config = dict(
    normalize_top_k=False,
    init_std_router=0.0106,
    lr_router=0.000437,
    norm_eps=1e-05,
    beta2=0.95,
)
Below are experts of layer 5 (counted from 0) of a mixture-of-experts language model. Rows are named router (the router's row for the expert), down (a neuron's output weights, with its number) and show model dimensions 336-383. Each number is 500 + 25 x the weight over its row's rms, rounded and kept within 0 to 999. Numbers have three digits each.
After each expert's rows: a language model's description of what the expert responds to. This comes from a sample of Wikipedia text that the model never trained on.

# expert 7
router:512510522527497510514521505489483479496497489502500488510544461479510478491445528502511526511529482517491530455535480510493546556478493452512527
down0:492497475488506482473492515544499460533459482525508476483489494528508514469496484501450493493487497539477532487521468496502517488466548475458469
down1:525492482512500492467470495549538516542467515509509563535521504524505499479508533498523491522536490518496523500478470513492492504471485485466512
down2:479486492482529490497536502501473472450485574536502480528497516495512502486436526519474489507500491487490473534483498505525521517533526562466500
down3:537498517480538487517483471509511487478497487512507515491463484467465522518522484497486513552476610502471504528468511473499529532492505490519487
down4:495480456442479512489498489472490514483507483492448526485477516458488501482527501493521459481507505468501487487492502492446509450518466502504503
down5:483510495454529535495469503480545466460456497540491484519528489513442521518507495497527489490506510494476487492457516471523500464490547476451490
down6:487457507473521515481476542481487481489484539509498483507518514434483463485493534544518465496501519529520525514466544545491535467491536463503520
down7:518476486536529478490523482526516473474475514504509516510508511479476496492517525483457511519481585470495488512526469525439478547456485515491506
down8:524503439522498493499475478504486511535458467478464481498486486493457494522527477520520479458502521461466512478509487514503516480495466501538472
down9:495507482553468497517506512544519502473447484494522520491488463504478519535497516491479451512488509475499493497522512523532499517514503501479519
down10:481470489495488484520526496533496531534516457474478515485507449511509553506494472472505503519470571519454508511479495495517479483488490484506498
It responds to: Dates after labels

# expert 30
router:478498509522500497522571507474478505477503525526495491513480496453471440522476502508512544544529477500510535479549484501505518519518463504489514
down0:483513522487461498460494546475532491493489498461520528508474451465481514507506516492470539497542538452498508487540508529487550499492496527521466
down1:480557482505447512477524455521538505505491510482488542541508522512486479536499531498507473520477546517492547530506490500480529469488545485518484
down2:496480494488509500473511487519465511494518457507528490490543509497511489513484473508479498462534515498465496516503501516480489529483507535503466
down3:511550487477510517502503477554479469556496506494518487514468461514527513480537521484477488501509506500441495542505510543515502463508461489513505
down4:498481507524512519502505493526525490489494468471529465497513556508503517505480490480520486505496524510534515480486529527545546471507487499506453
down5:528499494493479482458459497494489506491496549511484513492525532484519504527484537505530487523496475490534514508475508510521545481504496496504541
down6:455481497511466459460526481565496529483515494489503527548507523488536529518517517490506478494497521496474460528500460504501484488517499523495522
down7:492493464512451535513539513494489479485471487520547501450516496484503500506446502470520533483513505494484423507497500482507529514480541509546529
down8:498529482481514509512483489482476471517526533527508489501525519503499538530498453513525493522547534497493521507494486488546472505496498409522528
down9:501522509496533505521505506544515489502482472441528567515513504458521449499482447518486514500492536503396504479502489500493435508523507497502490
down10:485513537482493507498511520493490541477503506481501498521508516483485477494525493496475516485504540494502535493508500485506478505507515547477500
It responds to: Prepositions and relatives

# expert 23
router:474501507511466518507505513488455487469503506537453495477517504488486485509489520528493536531521471438524542494519484512512488513526470456458519
down0:484492519496473479490447467459476496452512515493477459529495522535505533493480425464535514453511546569487453465508507540481544460536495473523491
down1:519503465474498451490538454484513487474564478480503521488525507500499518525506471482452487511546503456494501492474531507525484475493468479452520
down2:502517486477514466533466511513481456459496519495491490496485485504524490493514497525493516484473522483498469465505481540485484465503484464530480
down3:479479495489498469455449594535437542505487462505499496494500541482478520499496486512482466513463479462483490479483539468498484529499518485510500
down4:519511528531509445522535537481515463502447530497513511521497464450516483470480495499543483462467500440518502493544516505474513491479455518501545
down5:475517540511514493494444561485520498526539502487455526529512487443445531464516483478501494501509551519548485518513482461484491517490512495503470
down6:518535519543532484492525508509518506492468508518506484547475538490502454479494500507521494533479479526493453457486478498470476516512518524485447
down7:500472512532508502473491514484532475532489487449485523534470535473478492454570493497500525526510498505443478490484484456484499539446470524479506
down8:458499490523493497430477467524503484428517493514510501499466488479474521520539474470501457498517502473478454533483531558495523452513475513507516
down9:498501487504526509537493493564510493546478508492501528501487476480451496484505497493510473484540560478504515483515512474509511502538499520493490
down10:516501513532494507498472563519522475482508500496474493516473490442491472515484520486493513475500564532537473518513498488480533510522463469541464
It responds to: Section breaks and headings

# expert 24
router:521504543538443501534510497483513492469505467509463491522497484487484480492493527532495526541533497473536532489528458487514523520496445473512519
down0:483511501490508504480494485456536477480448481482444472509493513460508514504526497525485516501483519548461483537560518545498548505518512493487477
down1:517470515496497502512473519541486474468528519522496492497489526432481454457489488501465494498531528490496506514494537486458513426493489517489456
down2:473531466505457499501474499520525500517519514531467486488494548460535509523457511488541461501485553521480457520484495508512508515515508485488530
down3:482504495510472544530517474481466533499506515514504463521467475471511486489493487532493487529440457484434521509490517491516548525480464518529463
down4:534512472482518442490524543533526475527481524501488500500488501457515529486485537483532489484452535522471527500461496535493476510484506476537491
down5:503496522538538506498501502500490495510501496508510477510498502515506498506503491483499504544506582529456513498490500510547506513467488501541492
down6:507478538528482505454547500496517491484499464473512494495518489527471489514497506492462469508474593532479500477527481506505497460479509482458506
down7:503545456484508482523515526550514474486490501471500499491497497508499486464504496492489474475447530518480523500522445461461471522478512492533463
down8:511486471441485471490481487523474513495493566507499515545473499513468454505498454523470491481516555505473448520459478502501503460469483488522511
down9:476510494501520466490461469522463549518506522504479490499517517490526508467509487473526506504520526510501519507508521513501506537490524511543549
down10:529528474481559498463497501504543479496494516528534461519506525486532493488495532477543482515524503506461488501514461495515458513487507480509457
It responds to: LaTeX math symbols

# expert 31
router:464498515518481521524526515496503523472499523525463503478502463463476476520479492531504505515511474456524521487512471480541522525562474487501508
down0:515519498485516492486489473485544525467538490499466520513462534498513477491523485518509535504539535512520508476496536549484487524502555473455544
down1:538488478505503467481507489524509500515504465519516457510459494485501490511514520550501507493531487496510500518521489536526511525517520525467532
down2:449504552515509519496498481466522495489455500506457501481496537489495483501491544472475474493481520547454523508490497477501473456460504520515481
down3:483518500522545534496476523469495535532484548509493483518449515491492526500506465481484486493490558451499489556508520474497500526502503478519482
down4:487479513527533567508505511499484529472513517506482499497520484461487535531492525529490487527520465486497502460520490467503488471505475482526517
down5:509526473483549499514498474501478479487499489498491516468525482547513536519453503492498543486509538544455488547463509514544483525544530509502535
down6:530520547497539509516529562559515523487511512498537465493484468498510511494474480513462496478495500551519489507505496497512540504503481522479519
down7:527524493471507532488530493513503498475489497506513490538501508527540489516489486490507431466547511520519497554491520497522464490520538444508506
down8:489489496515471495513472483488514479477562473504517532510533472471512483465476525546522510494474537522476544533518518542463516486496498461437538
down9:501498475501520533519505543457515492519476494493460511559460516516511462459524458517482499499525522507515504540465515527515503555523528514475533
down10:484499491511482512498461487477495479522515464533469475518490514492480489513518486500507504471501496457516482516505458554554523537486475484484469
It responds to: Clause-ending punctuation

# expert 26
router:497511506511485496501541467472471497516528505508456491548475472476495456515450511518532523525552514498522538493487485494541507519489496542475498
down0:447544455473480494497507495505502486524477468498511513513525481494522504523514469522472496530510474515483515497445500515489504506516480530459473
down1:499468519517484493524517492509508463496451492524525477500480499464532503459520528473465493526496511517500515453483493510504534556508476507489522
down2:440499512504531457484471509506496495538524522463515495458498482477522503504485482478479485481468587497511508496517532488488541530476481459537489
down3:542529504519500507530525465524529461516452512529528503529519465502490518499504477521528446547461514484495514500540529526518521518498507508483474
down4:509494496495515461480499515501489498505502483534507502500497521499500501467484518502498481523477554494494478513473532487462470544518537500542481
down5:505490475491508512499496530486499533471474522510485514458462495460488498481509479499497509490496505479484482509513440479523530511536491490502473
down6:497477521476496477523416560504508510546510495521516516451503480529476516512494495525501486515521477444474528489538481532491530504541459494519503
down7:534510501519488553530478499546516506526510527500506525506532508558490511522492499533490484476533523524520529467498530502453526478505454459531537
down8:517487507469551523516514484478531473499464454513502507467523458465490502497531530474518489465502520503521486496536492526444489563520501516545442
down9:516496493483532467517493522495483479496508501517510466501488528541479518461459466471469483498481503486484514529464494504455458482483485501501530
down10:488492502525493573486506519460491486473518460471496505475505489501485462514513506514485514493490498458528462473518512551489482497484449495486455
It responds to: Table header cells

# expert 38
router:493503530550490469513525534478473504485481518530474514477509488492437511522488497545503522557476489532506563520513469503520480529502465448506502
down0:509462504497500528508494522481509495538520485506472545471530485457492482491475457522507482501537490513563488562507506523541490526498468497506470
down1:502521455497490513527482468452472549517478502536452447486496540514505509482490505517523522509543512480466534554463504472491477471530504509495493
down2:509482479492494532540521473524510498463479485522487513542511495497490460444537508526548503508466533512499502506480452499493486566516473510490490
down3:490510544527510487501536502493500472505491517454528523509542525512478492468427541519506522449508526497496466493484495505483496511502510516465555
down4:520509522449505455494499528476516516476476493504469470497440526528482462469441474537499482534450482490491482490490468482531503501506470536500489
down5:494516505494498484501524495521525544515494543452492485504502525463495472498503515497497466478497489461512509490492508517518552491486516539507511
down6:454469486484510547466483488507450526525499527480507486512507473502482493521507524482492528513488502480512514484469518496456443469522516502464547
down7:508528501523515490505519524487517475494489565495516525499467513529497524500475489493523509515509537491523470493516468518535466516487469543472508
down8:474524527466488497471482457553494524499507545545497506532468519493514482510502484484539494495527466497483509460466520481544459524488491487486491
down9:493486522451525511474479494484510504538502497501476558490496475500510494512461460517503495460511489500493516542496460486497521484494466493460473
down10:460512513536542510540542466487534463512498508458525466512538518530523496525485497509503520479518579508488479482551547476527510517475537469487495
It responds to: Numeric measures and dates

# expert 10
router:478501520535514523512520471487476534518528489523458487518523468485454460471488532510541500544528504472538545510573511494538526493509489474495520
down0:464522528491564506517535507541498511474482557479478533529485532534436492525506514473452492479485518526462503462470490478508511467489502524433487
down1:489533559492476470539527506520494489474511508505485497460487481525484482498504514486471549468440494496487488460443488518546493518485505495511458
down2:454503498521435442491509478522484464499484494495497493513535482492479495467503503524501499519473530464492489508471529478482516520497489509510518
down3:529509521478528473499512518518493496472419479491495470506460515485515500461521525538509577559457450479465512506509521491501478462501493531497493
down4:501431534518497536453504540530495464526501522503485499474497491454494537544522487506496530496506521495506459496484488489497528491444490488525502
down5:492475495508526466481504519540497453540469529501467504463468524471495479519503531523501471489499512490431481518484541507539501490492547528484510
down6:513490495548546464504521492548495476503484519502489505544490473494548489500529464486529472499520525458456520505511513527480509536458473535481468
down7:492495497520520492466502472576490474531510495518486523528456543500509523481557503504465504522482573512436485530478521521528508528540484502454479
down8:490508533489495515503524530517470465464504517482517480514491468487482468484520567481502463532474555538487493452513488535478471493495486497546488
down9:499489492491486504484508511490531514509462492492505470530495478499502509523491499523534522497480490509471461489530536525477481473490501481528498
down10:485518531502481478500494517521484462477486515503543463489486506541522491456492486452483474472514504529472496464475486537541525504491547511513476
It responds to: Stats numbers and separators

# expert 42
router:510529500496479504512507484486480519520474503560458486511514484470508511499483498505537534552505519472493539430515476465495508515481502477490491
down0:482512504465472476518487552534472496533529562490509507497506513493456511469514515539493485480491523518502495490497517450465497521499486477476523
down1:476546506494491494470485471477462511486501524486514459479516498453489472513482469472488479522513551528469491487504480551479479478505494520509474
down2:498502519465503491467519543498486460480466523455484477508483495489516455458549485497526485502508459545490494509487511514468494501536567507505534
down3:479505542507509476524494508498486502491484467521489506498477487505485471494497505500485480479498525489503467488519513571509488479514544515482496
down4:517458529505503503474491477493499453510494526490475543508461514466439527536516446527485471518501634527420495505517541564489485482479498487506476
down5:482505494528560515474487506520487468503490515513509510516505534527535487472492498478504497497475467457470458479503488519493508477506499503485486
down6:540500546519449502452534521505484522531466478507497462504515543488517483505522508492499486519536511488477477519534453419526517480533499534457495
down7:502475524534516501512498493551501469500461543486480526510475511540472482507495512464466451487520561492430456452546502495484496541521461531493470
down8:492491482463517511464519524490520471495535483505495524498507501534522509490478565478507516535502513515513489513486507528496528460524485494473468
down9:496472482473531466517470448492528527511506491495493498502498571543505518484493541509522488497517487475505490496499478503523485451494467491499464
down10:496481529531514532493502484523564432490459459501516501494507497465548533516471500520504500482486532472464524563508467495504502529504527540497534
It responds to: Institution and section nouns

# expert 18
router:527504530521488506517518482495509523472481489520476487443528488473497515513476534498535505568536510446526512473491480480527514514461485497501527
down0:509522499519555515503499430500516477500443467496507510497472469490495524502437466474506488498477512537466462528522486532500504499495480516512494
down1:520503530486475489524447518510531498503499488474526487492532486498539538486496497487503523499555504535495515479487425509523485485498493494479512
down2:480489500513481492449503492495493471526523504521512536527445448477482487518543462463492500499475528533490481542477559506500517527542510518489490
down3:492544475518556469521532508525508502509494514495525480512504455504500451546468485570525542473498587486467478527521518431526501519501501504504526
down4:546466513486512438486506479529493507494524491506489478493517470503451508539515473466497514513498563532464474482526498451462485537528534464511519
down5:497480483458522460504521519515516490479520497474525500498507520505477512499486546478500499471532555510507546490529500512535508543520465501523514
down6:498520482529517483470509525531511492492494494477450477530518478487496505497504469506469499487525547482482481563523531462504568460466500527485489
down7:471486471501531466496505509513504510509487507476504526518493523500507466515557524497513496521531527526461528494470506513492461511506508484535506
down8:555476490521505481527509513558453514537518524509493538505507530511533473498545452529483517528488527509531499476502498512532483518441488494519483
down9:520526539499511523559521508534477470483516495502472509508484524495499503502519460472496489462540507472492498434524459509533477471546536519492497
down10:472476490533486494501520466491480538472497524495485481521507488474521491490485521497484466524527515494532535500537520521530522519515493530532490
It responds to: Creative work nouns

# expert 34
router:459520529501493504534497507474496493497531541509463483486492509462485459507484512502505535534551453465533489472493473472497525504504464479469510
down0:517525508517502525466509483507513456529486495484467531515491520497461545485520495504508491495476494496501477509493499453520492536505451467547511
down1:495513482515469479518496506536562522473437472570516453466513446489507532478499520478505442511517515528458493506500502504491511494516503513489546
down2:479532518469510531502518486454486486498538535530478482496482482496494527503478474484513499505492497494481479514507471498518464471522478510493496
down3:474490522518543451483525493508517508505465527491478517515564470502496492537508483530506485549459459530524492499487506467460478514493528504529509
down4:500503552503511524483515464483518490493476469503502488514539535515512523472494519512501512525505514488443499451510476484527459538490480509525452
down5:505505501513526486502478520537488471494498464516493492503510525485476519460468496492480479508537527519471484482509455480522459519475499472495462
down6:492499501495490556479523474504487516508504513502516504529502492507477459473487488507490484453455508485529434497499530516515494452478519527471467
down7:495472459509518491511514526528519473490524498468468523512531503506502493500498519532516519512523554543484522519496527499502505504513468492528522
down8:486486523506486524492446507519516524479502533483483519496469492509452527495494494486565541512551526481510454504490488499507519531497466511539461
down9:520512497500509496486468493546536475533507433522543495465478496497499522498484514491541498534481587485452500503528506495488489542475480463526504
down10:508496518493497506461489452525504493509486538495503536534462548497472484446499508522475527539498514522472504541500506493525504503499500513482528
It responds to: Line breaks

# expert 8
router:497518522500502516530519513465494512472532508508463478486531501490480510524486526547523532491540462461503522473511477485519494526504480481510529
down0:472499468503516484461488519496517474494511526492485513466494489589463519563481512519514524482521512485525517435539497502520535493478533487539465
down1:481510500505506506505506521515509494504481489518487498501439479448510509484497469498530513470519486472509482498485498498490489464510461467508476
down2:512482506482500517473495478496509498505514507465435520467471472484449503475507509531474471520498492534499487463460466495521481526414525514491460
down3:490495505495550513500480520498487466477470521499546541504528512521522526508494497531462525452535572507487499484507544524479534490482529489535440
down4:520461471454521488512460521503487494538491504483504537500493499511476534513554513490480512462542502468455519506498535535494521470506513471473503
down5:502480511510473440497479472491455472521502509516529512478494485517548525515545475509526522562534495502489539489509468475468501536486463508450499
down6:500493493502509507517487545520484509520499509493519514525450494474453522487474507524456498451479522500511488506513488520527495485487498501424477
down7:493524502489503484470513503517475452445524491511496503496490530479500490500525535492477522501529547513457495476476504526558522533478497558492482
down8:502540531465495510465503509534507486473472520504489530461448502523474493481476474516540496492485525531537496489492485535507476532479522502490479
down9:481497508521513506506470520528530510484538544496484468479509534482487538464501497534501486475536509494495499530477502502504515534525498503506471
down10:463513546497488531482474485499473517495499514514480516518523473502477457510486481479488506447508525510552512461485445515504472500490522458499463
It responds to: Table cell separators

# expert 37
router:505523500524465512518508497465439500487514523549410473488499506478477513511473517544512530496558512502522514482496488473491546545493460446476504
down0:510444482547481504507559440504527495502515479498490492507543490502517477493533465504537484514509538492474513526520553500541518525526505568493512
down1:497512522501475534469488469534499527523517524493525484515471499474511523478479468427524486453503489494508504511494473506529515539514538522473560
down2:501498503542475451547501465512524490463454523483500499499489525466554509495501495535509476498477575519491485479515546489487554493494484519509472
down3:506486484500469494516466502456472484468517505514575507515486511483514510491430480488514485526518520500504475499506521489489489520536513503488532
down4:497472489490533470503520489475523470472504499463490496557479470498517475462508512483528515536477495484509509482484508458510512535510471466551476
down5:461490491490465510507472478520479482480502498499502483537538493472485506492524518481518507483522507488497499460465461494485478495397458489451517
down6:490475512495495512494504506525499472512515536492558502505508500461479477472501472479515515498506526487484439531465474497486484486469514471506501
down7:458549478512508549474554500538488473490528502494497487534519464479505530499484516475506480512505490489472484507504510540505505500488518483487520
down8:476508483489500505487512526479530474547468513535506501499503533482517494516538501504486510498503471506483496480501484537531479451498524548489504
down9:502534557473487496522526480514487497472557490481529498503547508484510588544521465500504507487523493490477491543522480489507517469542503516507449
down10:502498501527531482502490507539471494507505509464467492509513485516528521488505466500463483479534452477492477512498524545494544490498485510477488
It responds to: Table and section structure

# expert 33
router:512525516523488473532516502445513468472508505500448462514518472485495458504497493527534509522506511455515556475535472501522522525547482521511558
down0:521444469504465499487490491535518507539478532535538459465491489517536505534502475464491454506466502488484481501494485516497494466484441516507467
down1:504459504522494501507513520519473530503494525532477519538499513449492475493508519497475502497502554464464499485510529514499500540460510479481474
down2:520480479502487475503503551524520466489470518497487513495523471409494460450496478495499545482499595472415488505483514521504514536543464524510444
down3:473488480491521525463441502502501502495505501496512508490487484493475519454527533519508475460520554500475497481451485515465467516454511511481474
down4:528450518526532495471492532520532505535490521503488518492547470505510497538485459511483469502536542514504475514520482490547514546495498508504431
down5:507484511479481520493547514508507481505443521534513513461521450498476494537506501473513481515478509508499505541508491506521506497525482500507511
down6:437530492497504529471512522505514503496491535519493490507468500510532479519483532533507488476515527463442512520472512497484482535505476483521533
down7:507493513509510523496494479504518495520477476498488526491497529506497528540444484453513524503496522499526492519554511525472507520472482504489468
down8:472494493512487500495527451472520485507514482504475499479519504497506504493493480490485495520503443497543512493473525532551478495454489465517438
down9:494454519460497527496510513533530491483496495521519494463475497475467470498483546479493507539497607499451480508499462486490467512514478485456483
down10:515497493519481464513467556492519494492481504481526518550472480468482498523531519498517468491494470482541537502532485530478495521492468503512475
It responds to: Function words, especially "as"

# expert 19
router:511524520533491495511496522485505491494494497520474478489539511454473488534453532548530530489544472458542520478528477457485519494505484487475529
down0:480521515499527483500475465485510439485482524477477537517466493492462482487509516486446470478507553541485491510472519528532518463480494485489507
down1:525519460452509527460538472476520473514543437495489549513529509545475518485521482486514550513510485502489508480511526432495500497459474495485507
down2:487490527533495465536502477473504480474512494530445503499496550514499551454521480483518503535467433491446504462491481519510475487473492479478500
down3:504513463531488519549515517449517514531517526509520511486531527479494530521506526501516489543527553489490432490501466515528522515456470514478515
down4:501495541493490491511490515520484479505534489501551512481451509460473480495500494552517515526550525490529519538522478502509519520473494531517475
down5:553505524484462483509527496503484453580573468507505511480480502480489469479526514535493537496504510477559463497522493493493516534498500530483472
down6:482506523474431508463506492503501495493556494517481507516518452504517513467540509476497494461519528490503553510462527551443500498470539494512512
down7:506480498466493468456484460480497501549515509499488522534479535512525493512509495492496535540489541517507523542505503526538503552527501506483491
down8:486497480497433482481488527541510492526513533494479522524459487485495499490498558468526502521514552506439524504449515527517525500463513492523459
down9:515486528527540499512513525540525525531503500529507515507471536492509526530505518527494516530509501530475471471508470487466520505497478488480498
down10:518456490491482528484476518500484498538519490452495494515522468467520460447539463546543511507483541514472506516480528468527474499455515499490461
It responds to: Abstract nouns after determiners

# expert 32
router:476520498557505463563531500492478523487563492546481508506506490471497513506463509509556515534490514478531552462523482489497503505484478493519550
down0:486507481460495508503547489509463498555522473510477516506493476515476493470518500527503501514496487519532452500517546475520511514487497489484507
down1:544528483527519504509490471536467465494521531480485553501561504505504505502507499501511502519511496480507530460510484508490530512505500492513499
down2:516516515535499465519525526546525503524474459470489469501525517488537526491479531524496516500469500475503510535513519509484507535523479503489539
down3:501493485477500488512501461528518482514499530509492489500503527448534491471499537499490526498489468489498557486534481526521518505532528482466470
down4:540504480536498494511517500525520490525519505506518509452509550490476551469531509531482529497483569471488506477467486502506535517468524514473497
down5:507503533502537503496465503494470490491524487503522501499504457490478501457463505511433511478518541440502506501491512489508474517562496511509502
down6:520485499487500513508500495515534486492486453487510528496532506511450501468519463501490483483495519508485473496490485473491508520473478511493482
down7:509505480439520460503502464523509479512529508497510577501487499529417466520468525507492476493510481497483519500489494480484527449498542517491527
down8:477497499507458491496491499468495484526523520483524476482544535478506541443472501495533530495495550463516497494495559482497537540475485565493541
down9:501492516523471486509556503516513500530455467477452511457463517501490497526475485497486466507505533486513470500527550498478506495463522515486468
down10:502509490527525489528485505562569503499475515524477522468538513483508483494498495498465551503510563475494489486505469475509457464511488510519511
It responds to: Mid-word name pieces

# expert 14
router:517536536534475509524551487497511505467491491538455497497490462489485465507476528509517516530517482489519528503507455461537524518516478509538497
down0:473496486497542478530479487487459537484508449495518495498494548522535518504508541522489455522521524491480519489552532521465528498521514476510484
down1:505510510498487482479572545520504490492495455508460515524529481493452479479519463503524486521456519476518476480494489496513482554460551531502499
down2:488533503470507488474468495517505475500491481430539486486508495453505501474477514521519503485478518511474483545509542503485485470529499529462488
down3:551468511537454547466559523513507487499507506507532465467493504499528504468475519508538467486490500491490483515488504516479520457462477496514468
down4:503510486463477497487516522536538479473518518500523501505504520486485459482487496496504503526488459519458473504490504496473478432474518502502523
down5:458503503485521466470565515510512465483503484491484474566486499466519533523535529460494472472526526514478475519549537493492472480525475468470515
down6:516520547482519489502514506565482498500487491525495509562502526491533513489502515487498502518489582503479501496495477508513519501520491510505481
down7:469502545479524516471512515525477494523472509508513520516558486495484525530470505514523495486525559477514502496524494475502521544496546486516498
down8:475523517523497499522471496493500443460498497548502463564488478507520557499497509512478558446487485450498510514505522488533493510536492537478502
down9:510547529528492516499555485474489545511520482512485542469492534470484501481527475510479445501497527474521445532470493512515488500480533472481475
down10:495446494448503510499484480501497484531563503545462514492497462486494464475527521521483479505524543496518484560509470545501508493512488494535510
It responds to: Plural endings, standings cells

# expert 3
router:507532515467486492528495518470483506482529485528482532473528468499466483526470523501506514526470460503511584495533493489519477526537468492498523
down0:501498536498501501520528525488490486505500499497486465514476519480502525487481482531525521490499502518425515499465529489487513501528503447490546
down1:448471505499527503536454500511497552476525474442523517571489482491501528520522492509467478531482537538488502546522470513468459531508508443498515
down2:496499520492546484468500505514489536518505525553465493513476450445529495514501463508473488557499548516527535503506488483483481524525477483504494
down3:529498536512467532490506483510518498472535524498534527542491508483487466482475496475500486512493495495512486508479517546492492473518493485467486
down4:493523452541469479536482503512491474506493512511516521465459475500503551483543500502505479519508525507436505523505542526507489510524500531489551
down5:473478511518522478508496511487537498520486531536507545502491505518507488531477540510476469538515545485492496496519503501484474530472510530442538
down6:510532511530505523517536553503520476516488460462508488482555485474491517514479503523466526495500511461452503546547497491516518509494502445560460
down7:489533492486509521516461498474472539521541477476531532539441494519479504504534471485486438521514519503492525496523495488497489507513499508550573
down8:511484498459517463524503468499542462499478482502494532510555532485488508480508468521487494467455550504482504501496557518504497474490529522468525
down9:485526500456468501480470544507533499463480528461525463471518494461495491491459545529504474425541519508428538509523463517470497483502509507514545
down10:498517481524549485484531511435490483485466515511463514510491477473507496521480528505522482484479497548492509473532496475479468550511460490495473
It responds to: Biographical place prepositions

# expert 9
router:515523555560492516537558486489484526495491498502457504513506499466454469540453513527499536525537498471516517469522496457520529541481482486483477
down0:508505513497469447516477481519523483503537490501557520484495520462509511547500508502487488507515553537443481517484542537495487493495483489455542
down1:490505545504513504528500491519482503532511528476504528488507554530514498529489471476494524514473533489478488519525487508483449528490459516472490
down2:496478499500509467498474508469509483540454494519471500446506502512496511492468506523551513513488519517516499573494526521486504511533517504514472
down3:486518452466499503513508474519475444525517540505502525511468488532460517524503458512534507509501493510476512492503500521483511483537495502522503
down4:476515533454507436455474492476495469494513535517516494527511493511472485542522498507489502492471490506519501449521467533510529506489512457506498
down5:517493466489490491477511492486485466485472510515467537542520495538549530528553461488493531511517498492442483491532453481491488466467512478487527
down6:540484512531584481501493469515548495493517492505502456467492503475488506459470522499540507503472554502517482427543508513524487525470471508540512
down7:492465516537547458469508511488537505479508541441509494525516488482472526484486475528530498473507527501472534558520517503498472528496504507465506
down8:513464515471497490483477534500538479502478492507492504509559487531503509485510456489458492522482503466517473507460484514512507528483535481499514
down9:490482512482483471531491517525533498486510495491510504486528466531525482440477532467485522526492502485481501526508468482539495498512487518485507
down10:533505530538521474486480533535482523489500457471492481477492471446438499522484512497496529487523521476482507530556540465534505515501485497473465
It responds to: Numbers and units

# expert 36
router:530500514516481502543526472468509499476505485506450532491516506496488487488472506520527530480539497494511485476514477490534504520541460496518533
down0:528507518479530470512515479530494486472507502508479511473528461480484498484548535461455538499478534494439448487524493502519541499500521551457437
down1:486491526481521526484481528483501457498498467461506515491488533477482487485472518508500518476450567508529460512492529554481455536447495457478493
down2:486505518483532501497488500490514460478517499494479489505490469496516511535524504534469475496487484522471548544496518493497509524531508471530478
down3:504509506493477473504546517510506475501468524521518459472487507507506486541524500486508488501479517465503493501498485524494536519522499476501501
down4:492513478475514540497503467509501505539521442488493489553489502530493520546529510485529500491529490526511544514525478497479471474461504518477477
down5:507470513537518487470552508520503509531501447466515476500493496546476545520525517537480485483485497465473522498493449464514466522498462506499479
down6:494471484486546526538530512510557506462486504480480548497507459451510479447498541536429487520515512481477468521488460487507507495522485506499454
down7:506468505453488489503507538514499479507448532479480499499475513482499476461488504485455448503514501514486482479490503484530473487482523501505467
down8:486515473531509519498523540543533496557482539509507486490492453492472511520501467481475505526519510467455464523467473537483484522542460469519515
down9:478530502492494530517495473540497552528492448511507494545517510512509576480478507504496453532514550493476495478539503530473477501478503511473507
down10:526467529474487503511523522494466478506498511525503482496496453540518420486507466487471480503494478472480482524480510474521546540471492499530507
It responds to: Parentheses and of